config = dict(
    n_layer=11,
    d_model=320,
    n_experts=48,
    experts_per_token=2,
    d_expert=160,
    d_shared_expert=128,
    activation='swiglu',
    moe_layers=[1, 2, 3, 4, 5, 6, 7, 8, 9, 10],
    router_score='sigmoid',
    normalize_top_k=True,
    routed_scale=1.0,
    balance_loss=0.00136,
    balance_bias=True,
    shared_expert_gate=True,
    init_std_router=0.0311,
    lr_router=0.00196,
    n_head=5,
    n_kv_head=1,
    head_dim=32,
    vocab_size=8192,
    norm='rmsnorm',
    norm_place='pre',
    norm_eps=1e-05,
    positions='rope',
    rope_base=10000.0,
    rope_fraction=1.0,
    qk_norm=True,
    attn_scale=0.177,
    tie_embeddings=True,
    parallel_block=False,
    init='uniform',
    init_std_qkv=0.0255,
    init_std_o=0.00768,
    init_std_up=0.0255,
    init_std_down=0.00384,
    optimizer='soap_variant',
    lr=0.00444,
    beta1=0.95,
    beta2=0.95,
    weight_decay=0.023,
    lr_head=0.00849,
    grad_clip=1.0,
    warmup_steps=50,
    schedule='wsd',
    decay_fraction=0.722,
    decay_shape='sqrt',
    final_lr_fraction=0.0,
    batch_tokens=262144,
    seq_len=512,
    doc_mask=True,
    train_tokens=1804000000,
    steps=6882,
    dataset='wikipedia_en',
)
Below are experts of layer 2 (counted from 0) of a mixture-of-experts language model. Rows are named router (the router's row for the expert), gate (a neuron's input weights, with its number), up (a neuron's input weights, with its number), down (a neuron's output weights, with its number) and show model dimensions 0-79. Each number is 500 + 25 x the weight over its row's rms, rounded and kept within 0 to 999. Numbers have three digits each.
After each expert's rows: "comes after" lists some tokens at least twice as common just before its tokens as in all text; "gets" lists some tokens that make up at least twice as much of what it gets as of all text. This comes from a sample of Wikipedia text that the model never trained on. Tokens count by the router's weight.

# expert 12
router:471523525479540476489524493495497516484483511460524463512516471470479502468488482535463462528488521512521518515481508476530518503488486502519495485547492484467519542454530474463533533520490504503490474508428501510502491466474503486523518516
gate0:489484531571522454508479464535537537514549508510515484535510494516457497471480524519518492515524509531492499480527493470482500500477517538527465491510514466454456526469569510501491495491506448503486514503519494503544532502486518463485484479
up0:461503518512481504488490481502562495511519543526503503529529499540482486496507504518539475508516490493510508457515505493485474491518524510487472499541513486489472504482528498474493483453468482498531548496513490474506528524506520462524502468
down0:468487512503503511512489502555502541505516506496443514452491537531499514458523502518499491526479471486502508534517498493485492479497477480499439518502501492491500481456485519503431480517488520515486525476489538481499512540520472533509534493
gate1:524466545502505492523467477506482518476492486510520565488494538476504510550472450520513517529514504523494532503538515491467477500535434489522497509487538511508513463453520488523512542502499503503533484501518544494519481453506482490521498472
up1:470538465497501503488537539513508495521517512494507433515517470512493461444519527483492485459489506482486489490476468518514529510453551490494521470529482489489513529555478508467493470491499495484463519502515455504487516535471511487454514530
down1:509425526471500519508490533495530489452533492547478460486537551514455492526463513452522546517507489522467497476490517514504448491523465492563534532463480466546501461519490464520480491461490501517514525482531482522540500479501445508449500456
gate2:512536482526507440477489488509451501515551469479504554507506490484471471492503457520492488510510504505455493506527496493525505508497484497492449460518508564484496515497506506489482501523522465431500523484489520488510518467547489466496547553
up2:486488493504499457472452494479469511504536465466514538529492505523497480488517437475490507526491480537511461462535483526478478487512469502489470491486511499493488512489472522474491501541492485486543481484478493501510503474536507445508539482
down2:495479505498478521518511470482476512521501524468512499523519494479503514523478528470520526502519533512494529502511442473470472536512493514496474513529482480495486488513554528497575490483529528493479502498501527484491504483509487517480480518
gate3:492469468478519490480492505503507487490508502458472479530498497454516444500494481513455517516475472499511491524487525487483504489502468583492506484491501483512516508535495545455453485512514500496491536484507513521514487501489490522503562491
up3:489558529516491496494525506494482521528513503549539514467510494543498556521509497487574508480522516490469524481477494513507463465479498439488491482536518506483495465485499474539526478507477493485497484506487502483463498500505470478479457497
down3:479500537487507529461480517489451514473508526500487481446492516474529506554519511451551541466480518456542493505499505503563512492518515514542527520470502498504500469442528483485451468524518490504513489456526483496492499527500465516480498524
gate4:475504492487518463551563507558532470515464503507476556461557499452475479473490521551557523531507546534490471497453528515502537509481483542512530511465531478526518508509520468521498510497478461494491489485500522471497483433518515530517498529
up4:474493496517500459493529522550513455510495524549478506487538461457524489461473507523528516514478510542471493501465516507479544502489514503493501517467530499500503510454480499505524500509473480469455516498507529461521498454537499538471504542
down4:506506491505509485516463548469497507527513493494469532503546591508520490488462499530486471490502501476459521509470475481518490524503497523508531470470509518476502458569531487505455508467539494496513465485481538473459508498506512477500499478
gate5:488524472460480525528513479552460476510485470485534512496500524497509508506476464474477495499493503490541531506561485489540538500445486498499524483503525510511500519509510486506476522499493521489526500487526492499486502504489512532463468477
up5:486525525479464547513488497557457488528508463549543546481479541507472503513486483483504526493470497514553524477557474520525504479454486520502512513517518529506487512520506518505471531493483525488519499484540482503496507494509457501454491476
down5:511495508473511436496495481474481468494465464516485507523509537492510470553459521523543464486498489497476477496514525516489539494496492502497529465439496509481550551500537488484496457524493492501529487467505502478483501480497498497488507528
comes after: "=", "\n\n", " =", ".", ")", " also"
gets: "=", "\n\n", " =", ".", "″", " has"

# expert 46
router:467499524504451462532510492518487491491502531473530511459570477469497471493489511497475471536513480500495497531511504484504545507503475547502501496493475468483504484514499513481529491465531514505454513515487481485523460519502451507473471533
gate0:492488465489475538532461489584509491550496440520506471454484513497502493527525517435467478520501473526536471507490505517524492495458530507506499519551510505516567513476479504495500513499481507521481497534505481516532496519442532511460490501
up0:476552552478513498428481499446487546475505515448499472492523520482490474492484459524574503493526512514495503484444489514506479495572485493469479514499522517503437542545465519516528474498494444467514505491461552465476477509513467508494496484
down0:463511532452485509494490500485478520456484466473552542475478513435512491495513520486533516501506460514498496497487525503545490489501448422543493509466506534478501499481507530498503473510506524508527472495493536487556527445447511451511521491
gate1:426521499529508526479482505535516495473489533461523496491507458504469503495486427486488532499522487496503458528507521499465529526510506471491550471481475483445468473492532530521512480561493525518474537491555537489513533508509470468494475523
up1:545450503506548513468474509521502523489502467514539489495465504558566496480479506499537465503518448497517526513472517465496512489469532508511445458469489520505519528510495494496461519484500517462536518548472498502486526516473510517507510495
down1:498482496499539473535499444507514517490484480520494528500518509530489519450512516509470546484471490473505517523473519479525492517556494493551462527483486459504475525521515474476510496487478491471514465475557500506486505509497519530510448461
gate2:506472497474471468534461494505581501525491467508540552502502481462524519457518502482577532488491526494492469499496475495498530486475457505462507491547491496517524523462518515496547448505517495516494500512462510497482464482502483523499492512
up2:475488507478528497519459538510477509472511486499503465476508507525494491538491561515480434495525481489521492454513522520519497479495535465527517483533533484494496531510443503472505457512436482493503487518517499483509504453507518514513557467
down2:489486503499508500522527478495517472498483518525535529494508528508504469537535515495494528481508491487532476498482534470490517513514485477483493502532533490512556514557542484519497520484493483529526525458474513518501493474468511478495448496
gate3:497533523482504477483489513481504504483522540499516489510544466514510531464487520530503446521452516507522485505470512472448505477504524511471471504491515532482473499481551515532513489517508501535477478513510479533512508522517512514515525463
up3:475501505468468477474530502500498524462496517486536459492502530482540537503486464544454498528489476513543506522462517542519509444505495515451507498503475492503441520454494519443503463480498454458493493533508472519560536493512539464525484527
down3:502519490457508488480508492514483519510494497489511485489516522484530488484453560499481474508506504545535523529442496496463491472515458512493483454485522535457542508504513503479494502496479475564517547510532508497531541504531519458470483473
gate4:510475486530479489486499508498459514513449535534466497487541517498503508504477506493510475495440509490508505489519497492523493528497513507481530505486482509514495511519528547470480515499495516505535523522490455466536471511478517466475491534
up4:479484506530553475521476483504516529483502455510479483481440523521528530542498489516463483499499521469545484516499526527502554488503483513498496483459489543501482493504476478480479483529473527490461512471472440524495566491535506469528481509
down4:533494525472493520534492471491465470460519507510462520443546461503507511521530532483486518469515495499531528481506503476533499549476476478514498469501464537546535483490492514524523459503508495524510496481505501506491492492538535481547519478
gate5:487485494473540493508523488481499524512538504493476508493523509471456479492532510539528481485525489495496474498519518502495533546499503496493520541521457475492485525521526501444454512497466471514487492450481485528493500505521500523560486493
up5:483519458442526488492486520479531503495514488485473496533507518494507451516484437526501491472506514457479464506514549466535526513511487564474496528507447470523450492525504514454481493459501501481500495484485493519492522495496462487553560481
down5:491482519511457496513519500493520485497471535556486492507528461468445551463526508509508534482466485478454511519484484517499493570486480491465480462546486512512503503491511498489512506541504545508511499489541510512499516488518494525460485519
comes after: "-", "\n\n", "=", ":", " University", " \""
gets: " de", " of", " La", " To", " des", " City"

# expert 39
router:466543528469501501473473530517517514512542534480507485491538472480454505512486495495469481542492507497486500520493486495525547552485486484514510486488485535494539501471480498459512493515505506515503465544448503510502476506455479482479465544
gate0:477476495492498501479475538465502426462476502477501535487508506484469499531507499509467474490503489528505510498477510494482518499508548487513426498491518534501477505440527430485449485505506512496493477488483477470496489512492504481508550469
up0:481459491480454473496501490509477517496525511485486512493494500488537465495505529530519464485535524541488533512485519503501514514478538524493491550490509478515526496535474513510499518498532468503490515453499466466489461496467494475532511472
down0:519455486509478499532518487495454494470505451515455542475531434561482540523538501498468495549496518478515483521535512442532455497520546534496527497488524502460484502470468485491472529494523510524516486492481511498542503496505490482499447479
gate1:457483506470505536529477500485513492535508522479505495523531473520483501497506548509512477532481522486497513500539472451483531499502496510513514475519510482503483525501510485482487479575482478456479480484501472538517509523477515477483515507
up1:463488518530439462500482517520470503527550478511516526528526483558478494492510446492515494475471484508515539461546454452519481522470502546543467534524524517498487504484548490491478510520460501511497521508500502511487507520517497506521551495
down1:513513514475506493488505526513478448496498492519456483502541514479525538502466502494512474510512492510506484468497515507554470489496525499489479488528484502443479525518479515477495532533506504507477491497495463502464563461530512499515439513
gate2:559496525465486525485478486500488494538511505495537536445509537511475481534491527463480484522460492538513523488465512495508515504470488510522507459516502541537544511528553522485462516522500514458481496508468494468508516499511505527479501481
up2:507519532522482470493576465502505515514494475523485501520518490515514488488540467520508531505518509500462474501513478476491495527532577515498525519512490513555485515484502480530525524504552518491483550500549504477534510463517544456482493496
down2:522468497500516498482504480521525509490540507495508483488505438505501538551525558435502498443512453476485486495485510474524533489522499498524500484499554496528504492465477494496486479521500525541509474461507495528534486539473527504465495538
gate3:529544475467518529478460524499517487491543509517527489528496545494491503541497494484549503530495498520473484470482494463463481499529468478476534486466532489521468488505483504494460492524478486543468497495478506486475487522535511502506490561
up3:515508457521477474543510509504513499498458514528498473523458490503489474495469539534448532514514520536532550529507491529476517523516521494544514528506502459491547518522502485506523492485518501512530480533516469487508470453503476512475504471
down3:501480524476519516486538496501474525508524523451522480431462503514500505534509548505497496512540500539522530492514515473527484475511500532516520547538526496484499449511538535508514515515537483515498518456483487467559511447523471509551537511
gate4:472537483516509522551470489490496479550536470487484453440551471505455472485531533525486484487474488493523510519499493515488534487502486508531491513495503544484477505493480494473465474513497525511507513500502482523520523508498509491538500476
up4:476502478509518501486475524515508465490496469489526473474533505534496519519522504549501533498477471475461496465504516461487485516541554511486516505491498542499508452484464492530469509448519505473515472479461495520541483532480493529507505485
down4:542495459520501523489549464502503500484498505501534466479542472473485486485528493529513494494462464517505523521464500492513477473528513533510478503503515499464494476485491490513512516552517524470492542511476475499492428481478483480520501517
gate5:542474520478529502488468479464508504456518515503482506542476538509498552504498516528531511483534500481550503507540482472464475510532488520491499457553518445523493511431467517533490479475545470432491489487518511534498515499529495541524454519
up5:476478537486526488568529506483481493488486510488517494515505540489504471505501503529508483482466516460510528473477482482573507484513514474480483492517520533512498494498511489472518495440478475496524501522455510507516475470483499516525550465
down5:461541495543552510502458500483497497477493490520518499498510473466483481471501533476459490494440481447473491508483514459537500542500470514507519536495492489497527519506528517523533496532496479523486474499495560505507518493499512547474549493
comes after: ",", " was", " that", " and", " is", " to"
gets: " to", "ly", " he", " also", " had", " not"

# expert 4
router:516525482497495521504477488511510491466518484472525489512512459481481482500509498518463473504490519498504501471445504463528520499525473504525536519431476471482533503509483479523499529488495533519500454533468488513529457487460488494496488511
gate0:449551501506520431519511493465448523488509506515503488489518438535485482483512527515502535476529521482477471508539516487471484499498492523498516469512487533475478500575521503504504487476536460540506462507520515543521499483503490518540471549
up0:503520508517496487525456523519502486505524490517502484493522468536543502433533495517481514515457531483486493501568493456470499484503483517553508523498515551509495546530502495492499468547475508527480502497484503507500500495503508512487489545
down0:492548463495441509492511455494500542486462549521467494531479478501502492502479536522475524503482494536478550450444534430550503475500518504503530512516494475465473483489495502526475507509507489436493499497503528501550505527546519524509525483
gate1:526491514512516501501498476520506525460514507462517496492521507490497492474532476534498520498526489498529547547439493462476481523539522491472534523472487474498555488519489546519522504456513531422495487518502481488497485455492527500465516506
up1:477517483499509503513494538463486476511472509534477509514473460464497506543464531513483483539479518515452426461554505533539495459480513491540492473526498480501464519479487483489502466534486458571485516503508517500526512550508467479505480492
down1:514490539498524544483464471504517505495525476540494485450502472519462493484497512496473502522535482526507458492477525507422521487487535495493496491543492446483499448551479478477517478447506513460465520508479487489523508487503525497504504501
gate2:479525527502487512493509524462470509469524522478510512483504479509496514496510475531486479489498517488525513519499506484524528523510488474483469505489532481510476493513459524513490491493501512479546522494533473481531510554489523526475488532
up2:492508511496491537522491518541533515502475514479514493475525474503497471492474486498537465485462558504560579525531480509480485496504482539506474487527491517492483514516424530499507455509511528448521519514546532493461506527491492470525493512
down2:466480475497497511524522511529519448514518515498515509481511480527521546515534448492492470505483504462496523520501463502445492510507510544535466527522506475483492498514482526502501482459489489461509446499512508502563480493510501437574490521
gate3:487520475479521539465495538460541535511492519477478487508497509522488509503538529500468519487547466494495500545526491512485475479505483483498559486460502458494525485535485527489467491437460509465499482482479507483489512536500474518506556549
up3:488516433500511514541502516415529530531543497482499503494467474530512507514515543484500502480519477508525480511527550496496512523472470506504478486525499515477483458505504475515461497482467467483521482470512525501487491489531503493526533571
down3:489439497517507532508449497450531506484512503476483511502479465510537516534491519502508519476480497512564511526519463479542542561502495495461449498489513533481509503519510452496500491503480499483548496499511505547516470486493514515536521521
gate4:518521465483552497495520525547551504527487502534511497519500463523505529445503473473512513505493511474475520512478476466456466499514478485479509495527444496476506518482510481518502546460503500498518490490495511480452510477518510418496475510
up4:532473534482493484497460489516509523476480491449471510457540480523502514506529510549446459512530497491531499496553502557492509519507522539521515507558470507478494479505484513444548466496465473540494514481471493510508540526488491513506496497
down4:566467494507477495489500512518478489465531529486477510507524516470510540507495490481501509489494493517523505492504519507421497500475487503521508511483478500509479498483491522496507499500494482495466492488483489472498484532498480518497520456
gate5:506483498464446536508546511508486507480484471518495491500476522505544557529499475559474468477514488533505506475502489471510456549507468482511524490521493495532511503529482507531538512525470499510523558488498501474483489494470506477541501547
up5:466533486509550483515453472507493482505539503510493537489536550472504492500479547459536501487447545493501519507517510518475528491507483532452498512493501501457471497500456521489470517517503478497496459521512512556536522496518473485474492474
down5:487508479470479481474533539505468505469498481463516507511488451509488494509481496489535491490536503531496466502491468497500505536499511485522484492513529503517518480491509470505493461514472488509484478475501471465517522499533479484458506514
comes after: "\n", "  ", "-", ")", "\n\n", " information"
gets: "|", "\n", " 0", " no", " No", " long"

# expert 17
router:486526557488493500495464507476542515492496530457513461473526464485508507459511483523489483513487504485512501547473517465555521510461464484503506500488477476487493537502531520477506506502517466492523445504481473462501460506443458467527464507
gate0:544534544512493510507480499494500484531495515464535529491540492512502525455454509505457504508478496525520502464523477515538478450500534512506494541502478504490458510476536490494509479498515502474539544478518506503499472513526478528532508503
up0:531496465465496568484461527489496482496518495531468469469496494507444533471505493486513478501458564486524490533492523488489489491499530479442481525469508488432497477510498508471480471475457488499491512466496504477554516492538483502497509510
down0:474536530533508467516494496510477516494524498531499561435559513469515513468531521518505497537507512499469548496499497500513507465507534483501505505479503503469533483475508483505502505481445504529473502482480524472506469478493490483461477495
gate1:452493510493513506530530511479520508443500514456473437506520465532501504497536512504499479514523479468494531516485517455488494516478470537514528476515511496500488482472533483486516498500517539467507481533531545534500479461514517519482534496
up1:478509510472512518466505528529487528527447483576453497509519518469482509506523476538492521463538495516496532510522514533516529460507473476491450488478483503501481471546453512490497517491491463490434504502533455490502523549471527453518454493
down1:493481501509532510492531481536441485533477478483554465492495519527451495521485451491493494493504530511497516505555451501516446468517515536471507534494502505487464519508496506503467482478495508508523516539460485519526527513449474476524493506
gate2:492490501521517498517516504465510480515493480462473456512496463504536487472502510502524531436509462509505478533496490477538491548509556463504520510523498500486532513471524488513505512496489534490490498504477524493457517439428501529508446492
up2:511521510500466491491485451502457491489488485515488510475464548500472472483533494472509498492551529496499482520499472501456527523477511503524466519524508492553495553495528498489498530520514555488479509491512479520504503514489520510534576530
down2:477483423481483518469523530474513527486442570486504519510494572488494500489463520467530486501503517498511532512514494533505536532480534513474513491503500457493534501543507547476554489485500482512487502508479496531559479534518501541524497455
gate3:500508480477413506464524501494516507515475454503502480477488488515494546567531501440530468559507493503537462447509503448490473480467487488487510492515490471494553521470490489467546517499494472499502475465511530494489496508470506505501471530
up3:503494528512517518524524526564486483505448508511489553505528492448527475533471512503534541460463533479523536497452509505493496492516517483478517508502452532542533505513501498460469495528481525528515510505502476497559498514470506514489534539
down3:470493522482503503469454496535519483499487528443471544486488424531500511490447526543516539502500493474446491499515525448489526513495481470472507510540512493496478453477469553515527472482475486495523477553507466503498494519498500458459502467
gate4:473507502526488522530463461495514498519490470460442479535485492519531487510522507482443499472446501520490478537511493466504503502464527485499528455466509483541486533475464492508492500576496470546468465516444526486506515501516447498490487488
up4:521548491514482508524512487492485510583493477530472456461502494518472447488474508493493477485492477498468539505487538534512487479479522510536527454496510477533499524485522514517515468533482500529492459560503509499492459544532485530445489581
down4:483499523538517551510477544469496513472493514509439534490521514511519513465519504488484456503474518499505513475479552517532518438498552536506477498464518465490492524556492521494525527504477513493505533493517502479494501528483482482531489447
gate5:466493498489523547506547489453504514498472505485508546465530492495479481464503503524535503486538537469494579478483492482482493506502494512517466496478493478524486513513478490508467544510468498492455494468496480462483518492518496469498534513
up5:523477532508476546447516479494482475503524516536498499471487498490490469523530510501500482447527510467506545475479503490541491465503524490513501566494466523488501566517509507463478521508493538527490498502468491500496463478517548466501441451
down5:543475496474502486497482541511497504485537535533473514513549508504491554488500493483511469463505542511498533522570519505496512498519529524472526486519472545495494520480486520501557499501491489515508500507472469528523517505511508501536485446
comes after: ",", " and", ":", " by", " USA", " The"
gets: " that", " out", " up", " where", " there", " John"

# expert 29
router:475527507508498505528523487500507492518467518506496474470485451452456522516479469535506492555520505500501517515491527479519560515457455492513506476489503510485506540542502511487517538492522466530535495527459486453507465511436514456527494477
gate0:492470509560515472499491508488505481470499520511516516479472482498498522492479502519507489480536502484484507540502542530466458494524486538517520508461547513550502539485516494482532541497498534502493470495524488522509429502484510476536510510
up0:502466515454450533494475542527494515513487449505504575471467515542475513526508481530466481475453503484497540482508480516523487515496517488482475479506503543492497473534472503503481483535495489486514491494534529492493499474486508494543513486
down0:515507484500489495521493467493465495495504527494496523496482515497492527533473486531460562524529508477474516475467562451465485519499515457506474504469527455494478497484526510491491462494514468553522497507484482442488489462509481518478428537
gate1:479507533518495538495458503529528468497547525521522453481483509480466484518507504479482477552522471468518491511436488468474525480514526541471458505533505503528507474469522490486514465461492510485513525527524518481454475506470529509498533518
up1:507501559505508514485504495519481449495517477488529492507505542485476491507484526495509468488514506445488510527485528461517538508463494563454491519485516496505485487482497477521488498483492493511493537504523497485473467551459527528513521523
down1:508505559503513559515496504478531513483480507529469477483517517495482459478515500533464509482485531536476492472474530548523490519489462498521497531530509487481462476494494452502492510525480496538482494487480517520490544484493512459533474510
gate2:530495528459517525493499499546473540494505514509503526489544497493507511489500465527506495482485472552551478529472533440529498508542509506487533494544519413497486473487452481452476527520497506489506502495502488496477500499541548470506508485
up2:481519498523488440533489497482480478498482460515499488510525500494495469514450532479509486460452528508462502500503489535534511485489477552534508545488461527514543495515524505501478475564506496525471480523500471504474488505523479527533503532
down2:531519516529550453495482511480465521488432454500479518493496500495490476514463514489490526528482532514493486499509479504485522485496496506493452534486541573492524501515500500483531515538491531496464520488466488511502503537490500509507501512
gate3:500500498539508544465491496522512503496456484508477522464481502529449494495473488487483498534471478458464510519513522509522520523526514520459499494544522535488503521468470503511517481511498478462485448488479525557481486501474513463473508471
up3:493522519497498483519491481457500463524529525506559530506540472500496512486546535491499492419532518535508518502462512501474501467472479480533533466442516473497447451520526492485479529532500517526480504517525510493475509492542494544486494503
down3:530540531500494472522498507510464525494507518504487483485512518484472553474491541524502481502531425493520511514525506495486505470476495519560514550456483532505470517529511515510493517502511508521475510503460534498548494508478509494489516475
gate4:498488504495519506530499516526507519510493468480507482501510476550478462497523519543453578494521454505492492483528509474488526472533502508519504492439547511516517487559470480496479474492488475494501501513496545490501512494492524467482535480
up4:518515507502513524474542532526477508517494473525508466513480504556501502473492526544482522538485505536478525497478461484497529468504485552465500488496483508479514523503544514492520513486488508502491508454505511451522534477468523523500545525
down4:508534476476520472486528503481480559528510507477534504524476502473518548452494500469482487462485545536521554505508513506503478485497491506509487507507486489508477516471512496494546546497498477504527505524564517496517499491560502529464478509
gate5:498494528545502524507481528586506464515448546485485490478472519463483534473507529464483511591484498507486510522497523492485559505473511521507522509478488531485519528490492461461510480528488492515523436495480520507532455538469466494492472504
up5:536501516466501475513494530616493499539528535496503499478465531485511508432466560487472508567498491504499476537466490498533519508422502553530525464494539520490516540532483497463470472519519507526507475495472505502517479455488535527475487510
down5:534476464471461517482479485501501531468496467516479481526516554487498463526456472467508503489489549555483485504515492491467494549484501522489487492503492498518509499500521514499539502517522513479480477496491529484492549490469550509491452461
comes after: "=", " |", ".", "|", ")", " ="
gets: "\n", "\n\n", "=", "\n ", " record", " records"

# expert 38
router:512511517510472488487512490529468508477498494490547534504508466496495518481523497496468459533502444504516488503464481460523523477465465492517508489450489499468472500513525519498528512489471532473476474538500476454520478496466480495571498497
gate0:438544504488503446454471518455502507538487470492491503455544511474525521467475503541516504508533508489513527444522525507474486489431483511455550486469493489479476498499457531494536517516450537460495497486523481526513527551494480514510491500
up0:526503488476485473473482522511551505519472469500461531486513488501518462486491544556519505495499462471506481483477525475569474495495482507452533533462518477503502532478523500478530460490506504500532474512476506465554528497462488479547483514
down0:529516521510514481496483505496490505472519507480509537531495523507518507513494501436508545477472532474525537492511487501516489521518525496455502526516450522486518497470496453499466457480496526478511520473519490532495475557495481536506498506
gate1:504536507486489546553490519474513471497470499510521492486478468523556480485492516510451469469486452504500499514463493479475533515496475509513487526489463515490494481492522514525505458501478490461535500489493489447498522517527470503523499477
up1:489541524497478512461475534520516492552472473560498508542473485497501492516512481521504510507500490481509499506502536465517494464511516555479471467540492483497490481476494540482507501447515535469506499486475473509497479494480483486528450498
down1:512476531532505495502556438503516494519509520466505485476525456530520531519501521511471516511498474528495486480469508475515509514495501485503498497506489488480522456514507497517469488448521448485494503517521484554473491494446505467556486521
gate2:488503480494521450503526495489485501506519555501514533535508552489521512512490498502488508476479460534517496539489510543467495485472514496501540491506458526515445475554475510505523472491518492544510487534505530525493490533514497468548549515
up2:509490512517488478525476535477490525549476456478489467539498498483489459512484525468500499479523525491492528459502493449533510499519493534498465497470504495511490481476509509480524515448477481467469523481580476500505494508496513478457458492
down2:520499537479516520502523466483523528501489496508551504480499488480500473546503489479532484487537526542497499485465478488430501489500489486482506457484503504478493517518519513484529482461498533450506515532456500435498482496512496480508500514
gate3:481510482506504515516488477525545533497472525520473475514520506486480452521482461520487476507530493517502480504470523505539455467499432516531491492503494535478457473494488483475522513481493566484524468509477508453482511523500508485532475488
up3:491467516492514496485517568492448484474449505492499456482558499492483504504493541471477511480503522494494488527521472524463476551520540481474529531473501477498558496514480530546479479492537497530466512467499484494500529511476478512522518525
down3:483537501526453499484539487498533482496492518491478498521530506546453504443516500503527541515438489490486476474462472521501482510484513513487522549538497506517473499535510487470492482486456508471536491510504495474494540475493513485474521477
gate4:509510508523529523523492538537489482460531527516494516532495511504504448446497432527498506534486515509539490539525446492508534502484493543523513499465529489505479489537490471505539515500472528469453548482470484481486538551539489472492500525
up4:434480483536519468514489509458560474490492495455505531482546524515508480496501507452495496490473462527482465506483517507514499459510515462501521497509484424514485461493489466490529512478475504531535531494514519509471489458531507481499507477
down4:466510531510530528467502493540509484517498505467485448497432476557482472490504504495496496509526498486512502477514472491491490530488486457522506471511558488498568485457486508500540494495509515560505445480527522497520502555525504490472509509
gate5:524475515496484516507553532513499457486510495462478505494520493495489498517495477533505470514513458526529515457459513485527494509509484457514502531453487513521503500488522405500510548471521486521465461493490487539480521487512462474517511478
up5:467481513552500523506491437512557434499496478498467574484542464498514519504513510463487499470462488507477516538497507501446492537514490496477473485489540477453496467517524500527524524529495496520505540463474501523528514504500488555496485483
down5:474473468516514487520516532476526451498486493517508515442479507514438524502559492504483535489473484485526514522492488514481437520499508463510471496509471494523542515524531525441538484525432493499484482519480495506512471520533525497521477547
comes after: " of", " in", " to", " on", " at", " for"
gets: " the", " The", "The", "one", "ver", " both"

# expert 14
router:521526495464522499520491496504480527486477506469516533494527491498462493511515460491479474553511500528513513519498489481527506477479479501551491523512464496521470513527519502454549516529490482509507472514521473475524435496465491456554470507
gate0:480472506461483476507506534516494483485514528518508474475490487493533473528443464482492465489492525507506502482478458495523474457500480500489493509513513472485457506511541503487459489492489455530471510467510505526511491493476491502510447515
up0:486500500468506488485500533505514512476456479484460510450474480510474475483530510493466476488467471483510455489439497516504535497529494482467548510494454497529497506474501508499512537512513513507506466476489491484492503482456516512490499500
down0:506477516486480541512524483515448479473548496496495488472468486535482468505504521450507480496504488532512480516470534496535562522498494493466520478482470500468512496492539525455543513546516489509505473482527483498500520516491551492539519510
gate1:495511473536511512517515486436479513492520532450502482439527495464529528499462453497476481508492531512519525475506490470473495479500540520472503493516494490504447482507514463460515518491507476507492484506527552546506533461438523475525464509
up1:518586513487487462495482517508482491457463477529483516506507467513525494550480541537499559536521493471488528502462488495451457513468533477526528532491527520485538534512520504514487480506460513505511529488460479433507558544500495481532505487
down1:517523495482517491543495474487511456494479507492504503448516398490509540480510532524499485485504480480470516473502494513495461489466508539486543509510509483505491528478504519465487466491482476489471511507462472498472519517494540475499505467
gate2:483501469484505475513530515516489517481481530516462528497499495507470513482520540473500469467502476526502504479504521516484491468488542500495493519538469555543480493466505556498527518504562470489513490531565488473485532517511523480499448469
up2:449496503474498488496519466479506547532517503543487506491543528498506512484494444515460483536454476527465508536527479514533507540507477512515489489461478552503503523535502489550472517493539490489505483537455491493506539506484463520519503529
down2:527472503495468510509516458450503486521497501511496490474574517486487512551493501467505466511490506527496498532530441488554527499521536485488466491467461474435472525517512494477484507523513503489489503530482490489478541496532531501499526529
gate3:490466490436477493506527474507510478524449488441523454456489505516490473486488528442503459517511473475534512480527489532475509513511472508509514513509492489521513445457510487559511531507515531495517512535464511487482510474535541494475453512
up3:500543554484520530482497477471459507542503549487519516503470510530492483487472510492522514487521501467547495506545494505543495478497484524484536505515490498473520505499512522500472487477493515514457505506487501449519550441521513494465493518
down3:495516500505476488456490473476475524520504508461523514498526502500493467498467494489492493467557469553548518486501504501549508492510481532494481499501485447497535514567527439515506447508517471513496504521508489469553532494528527453516527466
gate4:546519524494484473530506487507509448488513476490518512510502479478503535511471502466487505494521514495505502515530505480484465529537509476488449514488497541512472488459481519534542492520503510500558489484507492483531492468501528503533492487
up4:533551504533500491516489498471539455478469528478501472490530499493498463511507463487511512572501531476536462507462535452481461567495465564494515481487514537513495505489541482487487449533511534508487472434502515488536496525497488469512516492
down4:482520474506498490580477488491505448538477471493476477475509522531488507507523535514492548510551510463512512535542498518502493529478510523474520487482478487535483489506512510506510467509500533490528508443537533507486501469477532482495483476
gate5:502480483513526494479509500517511487493507477528517517499522489510516520502560506498501488578484534495526538501475468493487524438481513489489530510498478517477438516488529521497500539522527522492488519507543484465488506534507526497516492498
up5:514536491500473444476491505486465527484491465457511486509506483490527482507524506500542500468517509491501489496537504453496472464491506502523491476486589458507506515505500507512444464476497506468512499501445522509477517497488498451556483512
down5:511517542505512516460502481440501470485501509513489519503480523500466493465494471513493513519491532492514556528515503516505462468471474558529506492482494501503532517523480544518470460461509514521487482510438519497492495532493505482479508482
comes after: " of", " in", " the", ".", " to", " at"
gets: " the", " The", "The", " National", " American", " its"